Weights of a small mixture-of-experts language model, trained from scratch on English Wikipedia.
Size: 8 layers, 55.5M parameters.
Experts: 96 experts in each of 6 layers, 144 SwiGLU neurons an expert, 2 picks a token, a softmax router.
Training: 840M tokens, 6410 steps.
Below are experts of layer 2 (counted from 0) of a mixture-of-experts language model. Rows are named router (the router's row for the expert), gate (a neuron's input weights, with its number), up (a neuron's input weights, with its number), down (a neuron's output weights, with its number) and show model dimensions 0-191. Each number is 128 + 32 x the weight over its row's rms, rounded and kept within 0 to 255. Numbers have three digits each.
After each expert's rows: a language model's description of what the expert responds to; "comes after" lists some tokens at least twice as common just before its tokens as in all text. This comes from a sample of Wikipedia text that the model never trained on. Tokens count by the router's weight.

# expert 51
router:165128124107114128161193087150190135143155129186127172125099137058097132120144119138122086104137122155139126190195023130150097190131156152118149130112101125107201145106145219131200186081139135180103118073107120090131119121130135095115205143129097124149154138199137121116110132120164141124125135131141103160126099129134111138157130143100160113073089086109138169115165131137110089055124087114195085181141140148132157123115131152131102086101154112129133189142154104138148183126123100222185097140136130104110162106114127129136139130128085077162140126151131232162113156103106114133
gate2:150142127078099159114135122147123120055129185120099105147103100155200103165101102124136138198117135121147117118204167117115081123012135138079143146069180126091121122114106138093118116150083158131108215129173100126092182124154168095174123096067121092121123151113150188123126125105151091094165133167149141091155156044161096167129123117221143143148179128092120113145147084104062178140116111134134126121135100147126154137070143146113144135143175163122126147143131132140140167115127086159152077090197159132154136125161107151118100120135149081093077135138209128120125149173143136088
up2:126142052173150108118129133166125219192142176141110084106116076124121160124127126125127139168112134111136103115180123012097193126099110144125160123084066111125123127140103119097130142104140109132098090132140138130102136104081123123154123138062146094167125150145142111114136114079132117110158140081144116136121123029126136116146174098081108135127129096187085131177159089094126037151120144175137126111169137149135142081098048149103123110153127128125134107139157126090075066149075128164183203145138099168195136062111090128081108116111140139100085149164098140107092162114127170169
down2:102124142128164152146065079198070115117122158116124153119177128090129130096105100196139171112154137143085148101179106117152164098164062132130191120159146082093110120084156136149136130115094151081142118125139069093131070156115165103142141119098148143111142072061137181115129133116131121193097119170053109057118131100186098141101150110095161144150117120100094118128088113113147153095132127126173123092166128098132103165110105088171080051138115154117077128141089118154143138091112166080142177075123092133140152155153136131116197149108119166141104192045091110175122091132188071145
It responds to: Table row pipes. Pipe characters opening a new row of a wiki table, right after a line break, followed by a cell value or blank cell.
comes after: "\n", "left", "SPS", " Hong", "right", " seed"

# expert 26
router:128126122145093129077087109104108090093117135148097138133107104207160122144105146154156138125181105050138135097108252166112130162171106132160123151201148094172141094118185035176142131114097140122111148154108128120160129125132149143158147123129164101083071095054148117132098105109085090145137123135172127122126120117104145134122111077200119137177183118112092117137148132134169119204095137091028122105133145102127109139160101103125170186107107128159142126108088098158124108088146157042107156129160130108110090131140116120119136128124167168117099129146145032099150096152101179113
gate4:123085187161157096140122127131164107120124113094102145137143193131122073105151138112113080154164149168061116138110161133146136095095045130151137073110150152028164126157133125122097125151111187097098145116127089112135093111160119119085112071185099156095180169122073125077152114120086165166108133030130078144103176108076144140141147159102077091106098110075191122115082145171123147122123120155069049139087126104183105122140157120115096099139111142110100108113103143171102160156158165096102115179134125103097059160140142161146139083135116110132127065109170103125142128186116097098
up4:096097119072119128140164134091102103169156159123173121068075083028185091174132142148062062127090136172123177093142118139120117124109114123123143100110079117175115133098120129096092103126154136137141156117082158180175136034183146117102136094155124122055170190090118197076154130179105133131108142125127076117109177139149144087125125133172155117150127090092132189112103214134126100126148174150123097163111139105162185131116130140147129118109200122134148112218119113118152148130154137137135090161135216070150135111125138114122104136124107075131136075120133117092129128138139108096
down4:147111172181142118156118137092150114115105151233153166156132110154106110110124143138148169134142187143111152167142116146164122124154090125181133167091162138108177144112121148164130161136136145165139156115156152130125082143194163112069198161172142191168086079121116099137123162133120108146144145118089131108124080125128059093135151144123117086190062114110148106112140148136163149102167184122126195091156117139099086120099185103144139095107146108092115136165189118108064163060120079155151132176188106137164175169130168184185091072096111115124107165090177163092136172094086117142
It responds to: Header-row pipes. Pipe separators early in table rows, especially header rows after column names like Year, Location, Result, or after a row's label.
comes after: " ", ")", "\"", " Party", " list", " Votes"

# expert 49
router:110133113164074075170097112116136096108130194000157106125157149130208124125123088084155134140106136129127099128059198126132137159085117066110101096135109096178135121118132108130086090163163137086118121090137136136126164121121110141164145094104162123093067088071110136092096095103105153124126169098111147113136177119106166108083105167180105181118197133142097112139076132180139169131143207120134126133094140145143138124172116108113155133165155126168154072140137126126165120098127160079059145133150158129105085143170117133128147129132152159113126126130157099131134146149102146135
gate5:118230127128133144126134196126174158118144108150143157092177075113113116129135159178082139145155108110120126139126137105117109113119101130113129129139182194147128181070158112089015104119126076165152106137132126182164123139111115118213172124121127147106119061095172134137152104159085100101052119152123132112104135087143101143174029126147122058136097177142132154101138116122139094139094114129125108095128108104148127107140095084168122203127124056120179136185121126130111133112076100124133099142175116111119157139113139057142114178117087052161142077098124147133149139171154106159
up5:126049155137136114126210115127105129148074153130128111130123224157104137135112086126103060154126133109160169143148142143111105132162119138180153127121118100127122213173164127146156126130106145137103115133136135087088136072111170134087146072150133043152167049138150164134124149118169115145135112101127158153125130073123132104103225116133114142143139143119121084085206107127123131123146118093124152126122183164061105149127132147149134096127145118136056169114056161093128109161196140134151159124096117169153133179087106195062180116192103169111106128161129144108110128107115117048
down5:070124131160112124130101115121138153114115098134075124166122107167119099099126138128092147111112144143053174176162130038115142141154074095146064129122098159074116159150135160105125112103096111120112119105112100121124083126126130115113065153164063147189162129158128066148102090080141109142148126186124108077126116017135123158166157172094216113143127160076128126093089088105098096161163125071109128098120185179090186162095089123126142139116123146070121113130066135070141143073074139121161091121102126169155181130150169135134186139142111179109118128145162132168138174130166132105
It responds to: Line breaks. Line break characters, especially right after an article title line like = Durham Township, Pennsylvania =, and between infobox or table sections.
comes after: "\n", " =", ")", " |", ".", "---|---|---|---|"

# expert 52
router:124144115104165161142160145138151117142130111161136181097102145040083114102100140112114122100111141180152151143194000153137097125146148152107158133100119122078081128154142206147164169076125125143134107117117136116113116154149132106100128133124114146141177164185155117125140148143151135115097126103126095165134107117176091122122138138082169116100081105097164155122162144119106095054142087166202091128183143142131159119087139135137119096099143127127154184124133134133142167122133125226225087135113146117125205095100098127121092101117087089193126131154139215138095144094140112163
gate2:120164101098124096146151173141142173186149104116174078109123171166094116108161116109109155195136098092115140137143098176138142130057115141141128145118113109131165101141103157125121077112123128181118167119148140089097131142087134140115096130104181100148184162076150131170098163159038175152120113149107076163133131183177110085183109076185074113097161095129146151075117127133158090170155122124139120163049148066160165114148152136150096109142091108144121140078144132112137123127078158175144103077088160115155118193240175153179169105112155153112090164134104128158130079138101111153
up2:088115111061055148184126135183107130191086170127134090110114129170146079215096149110124096148131155159120164099133153129155139187127136169148152132109100140117132182151111152127124128147075145107120207070153155128124155107157169120161112111157203150118097148124136090130102155095073162147161139175193081095073184156140044104170127106080114102125104138125101111141134118133150103110142078055125192081098114055156130124123164136055130097115145131146109107126081134097157136041097153096106134148127142138118110116159115125129111133133147097088119164135154130172173202154120146134
down2:144126120106119158147188065119113147158134109086115092141067081132087093131100162109170110086091116138129076185091081158182136119149112158099133124120088105167057167091136126106133161189126117131135107145052140137126135118119101087174098167089106161075120153114109133147093113081114133177144164123118146168127119058130094123119100102171137193118116123183140130112204141136093104107192103099095142095122155151158166106148134128114157136119104079071128111165117147133079040120149093135200098139120113074104151094128101156182190130191153117134146053149068179161161124148137111138
It responds to: College and institutions. The noun college and similar words such as university, road, paper, project, often after the or his, plus stray table cells.
comes after: " the", " in", " and", " of", "American", " to"

# expert 20
router:125144118074162162167167148154149176176159123193109173136127137078087140096122140120116106131099128170143150137195003142108114151138118123098144125097084127124107131122140158166159168079141127163108128162110131125147108132160149091091151131137133148107172148169148125101137134122159163121091130095112081140136092116123110114138169171079190116111065103083129135097157105130092115057142081164217085164190141156158167112105130125134127166104111100127118189132137106118152123096122125232200070106095144115114198109127092134152111085130076078165140124146123200109117150113141106188
gate1:133149133140150171135100149125091136155123158109092145123093154157130157163135187072169116131160139168095109145100131091086158180049102215137181150103087144088172113121131056128154114121106102095041169124105106150148122123114095111121158092140151117115116130092096144084175119137092164111135100124136142103149127135043205136131166104117083069125169185116081145166110118127096147115073107105097099171064094108137156142135138098188123165121144109151080136173101083205118125158130102141117145155131092179148050157137096150155169144164116109099067120171181109104129120122073145138
up1:150117193150121105139080149159080118117169136177091108150116147139067092172121166240123144109139066149098146144134120151074199123173138169116133157117114153156180070154162142129152065124133182092091155133126161140119066143144164143122082084099159124151105120137143121080167154127085194187116188099136138085118146132099098120076129164151110127098148142107117159100136065118224054155117133139148119085163146187117154147122094142099094092121141106090109169185158189137088084137113145137113122122125121091124138162122122168128198141106100176169142151110111117089149093109132136117
down1:069150150127119123101158135115231115109182127085106094133164135106082113106130142064127116106135145132097071097120096192172122155142110179131106104145080109163146189177117147110090073071098140166163086161123131186138074128072114172134130211099099163145158135135128101131110137146139098134123162119153110228110122075130138171207167151155147135123123072053107172115098134153135131131167122122125153090057105077114119113150109130172140153186094184163164162158108135124118076142139102125149118123116125128105082137125100119123116085125091084114180172126105134097102098077126107162
It responds to: Table header dividers. Markdown table separator rows like |---|---|, plus ampersands, "and", commas and some name pieces in lists and titles.
comes after: "|---|---|", "---|---|---|---|", "|---|", "\n", "|", "|---|---|---|"

# expert 8
router:135076147099084161088127134151105132132106110152141097127118098221162179140127084139120164133111094041091128114113217086123110147105160115158100093154113152159098114078085049084078105097108079113119095145116138143147138115124112161145139161080157103158116114084111156168129120099067131125180138159105165127149143155118156153108092092136087167128197162186068130116134108132163121200134148078048138142150137118110120135184170161151161162103148144159159129140118134096132098103103117052072164127125142102185133138151123129115108152151142113051126115102080070073116101112086167103
gate5:085142101140117130127113131085100146195165107142097164145211143081145077108130107189116120110107130132066177144170106122154065138125144173158099123102115074134109117137120123083135168153182108115178120164173138124113122116155182064116153151083138168178149199159140122152133100178089130097170115162134111159109142130110111039175128116102129154096081070143142111118134098132133122153157122155155141158145124216150113146079165121121131075075159122144142118113142134172045097108126164182146147084195091071115135110152098187116110144100067139152148114082090112121056105096133115110
up5:132119112092116142119085147075171208153142135132081176131187151156142114186121134117077125131110133148081174079143110168136095128101147157141109127073139155151120154121114086086163182158120121110119156128170155115141131091195173068150138147089130164199171200109137150137146098182061127131087076146079135133156107109107160128151140129044142118130058073164077112106120135120118113104186095153107104143133140150124126138131127111120125060142183115138124112146160139169077105119124162206171147077182089089093155081119115156114125115134092124202170161114114116098056150154151100129
down5:169131165102134165158116089076167087118189118255094118128098135095074147071127141101173104081138164104093131141100108128069162128138104173147140141085153140130195118104122101146142120068125124120111155128162127109099154137122136065133108123194200188142130114155101075113120146105111076116136215113087150114140163135095124208106146160123138130107116132160182163193124092169133152129113174107126133109183142149107157124132135072151127115131099174102084114107121112082141192148115150138149121091129152115145180120091184069136111129158116145130087183107149199155114147149132158129
It responds to: Table cell pipes. Pipe separators inside markdown table rows that hold numbers, such as election results, sports statistics and score grids, usually after a figure.
comes after: " ", " 0", " 1", " —", " 2", " 3"

# expert 13
router:170089112133067091082115165120129140120122151078078094131145139180107146119142128147151116179155127084114107168107200137151134032093174121148114151143126130178211089146112090129078152135108116150151146095138060147117124115129157065148110158120048113122141098079080165145126114123140098102118155086117149107113175126145100124115103093146109112123171168102134134113029145131160118115100142139064139111084186158078090136103124112109169115185134098105136052143136118115078107148139147157144116140104126111140050129114106148135165110145140147108145122112134000080124085155154148145
gate2:188119130165164070186152178135133078168207150106140133132139121111112113196077148183122082072082091121150182079146111174138101141170072091093142089123086105096182150127071091122172117120129099146136145124123112149131157158196154162119114153129116132112115111109177151177152161154100055150120088128104092088173137160146129129128153082121171089100133112188137114102109119094133149132130078146143137095094113122152092075145146132115056179124102144122147133160140083066145089082121118122127124145132143132119153130090148207190061110121104104124040138096143132126129109144050140131
up2:126170157121147118129138129175010084138187136108158079121130145113188198112114113174175160128159165189130141127148131104123180161090144140138132101176134102132051136171180123166162104118180110115133154133166151111116194180091107156162097066103141142146116103094079128104181115165108198107161108154091104148166083135066149101079177121116086220099179101140110156116131124173152113124097161091132113112148136142128126141128087108123138150125078173137123152152090098119182180121089146111132112098141132110096076170149131085098162159202152110101163116140146103103121136148123126104
down2:160119133087198107106126159064124154089149143173184090135130170116088103066101137166135138083158111148155167153137132164103144156124105088125155180202134132064110101074137127108106089168140152132078113120154138118126126232108135135153113136095158112116067109075168170112135094120119181129135077078130142139141110143104078146176089120156133086109156134090131168073116205129137140151109147139109171154131158127126133102088143152130122104102155157138111099145151121126151138134121187119159150152085142133136088147114138075181135162115195078190134140151142086223146117032185149119
It responds to: Year numbers. Four-digit years after in, dates or dashes in prose and tables, such as In 1922, July 20, 2020, 2014–2018.
comes after: " in", "|", "-", "–19", " In", "In"

# expert 31
router:145130115142119145155177142136141179115145130165121176123195177093059174080130146108086135106117172116104121180144038142163134137133146180119144110106171126112100107142134165108167181073122105123087165116090101143098113141150125121090090166125135102161185128185119128158108141118137159102116112132146129195076144134120083127111189148099133092086108072126152135126209132099135136084135105102198147137197152111141093131080153168151114102129116163106073173092141107137074150144155117183175111137102142137099168137129107111197068125117102086218117128123120213118093144148127062113
gate1:105105197183160129133167096106081079178137147114101079119133150155129134146127054138170142091081097109129154159123126122130143145141095151155185115140101191118128086067097145117159057151115128157104155133179097173103114127164127118114129148163132157113166134112072168117151152128182193122148178163072158113123081202133157111110100155111109123124164105161179139118051160144105134132145155078128147101156120140088095130100171215122118168178176128124134120180117136129168135139091141075104172119122076091141099119159145137133166103138144091070159105113210079151190122126120143060
up1:127158083087106162119058176065131110156095097165111133120157151125113143116127165131166189107106080139193178117163120127151162144131149091110105110123168066182133186099068122128124142170116134144122135160095131123107137135149169123136109106121154086192124178101170122120151107151134080130172138155174102145130172103154125116139191139193177139178137130192121125151160123104138070170148116141113151115165108186151122143097064070133149117131186137136164109168139077057103081100103125116133052192141123156186155090078152121149132142091104161105204177149118128092134105181080137134
down1:110149171113111175145131123115106159149165119048117064077117152184149112116114145163123082094135099074173113161147147103095141173089114138059139140171165158158128135110087143119133122152123148121060127151085098142060146099054115120148064080114144125137123178121116116139049066173073077094100116135100112110107125165176087172176082138186167146188138115133088156136111139171130106118076099115128151108138147091111139116112136117143125140142100143181144110102141172124123133137113078136114148120158157216157065128081176118093117130205103148157130071104108082171180101109134126113
It responds to: Table pipes, list numbers. Pipe separators in wiki tables and numbered list markers like 1., 6. starting track listings and ranked lists.
comes after: " ", " 2", " 3", " 5", " 4", " 1"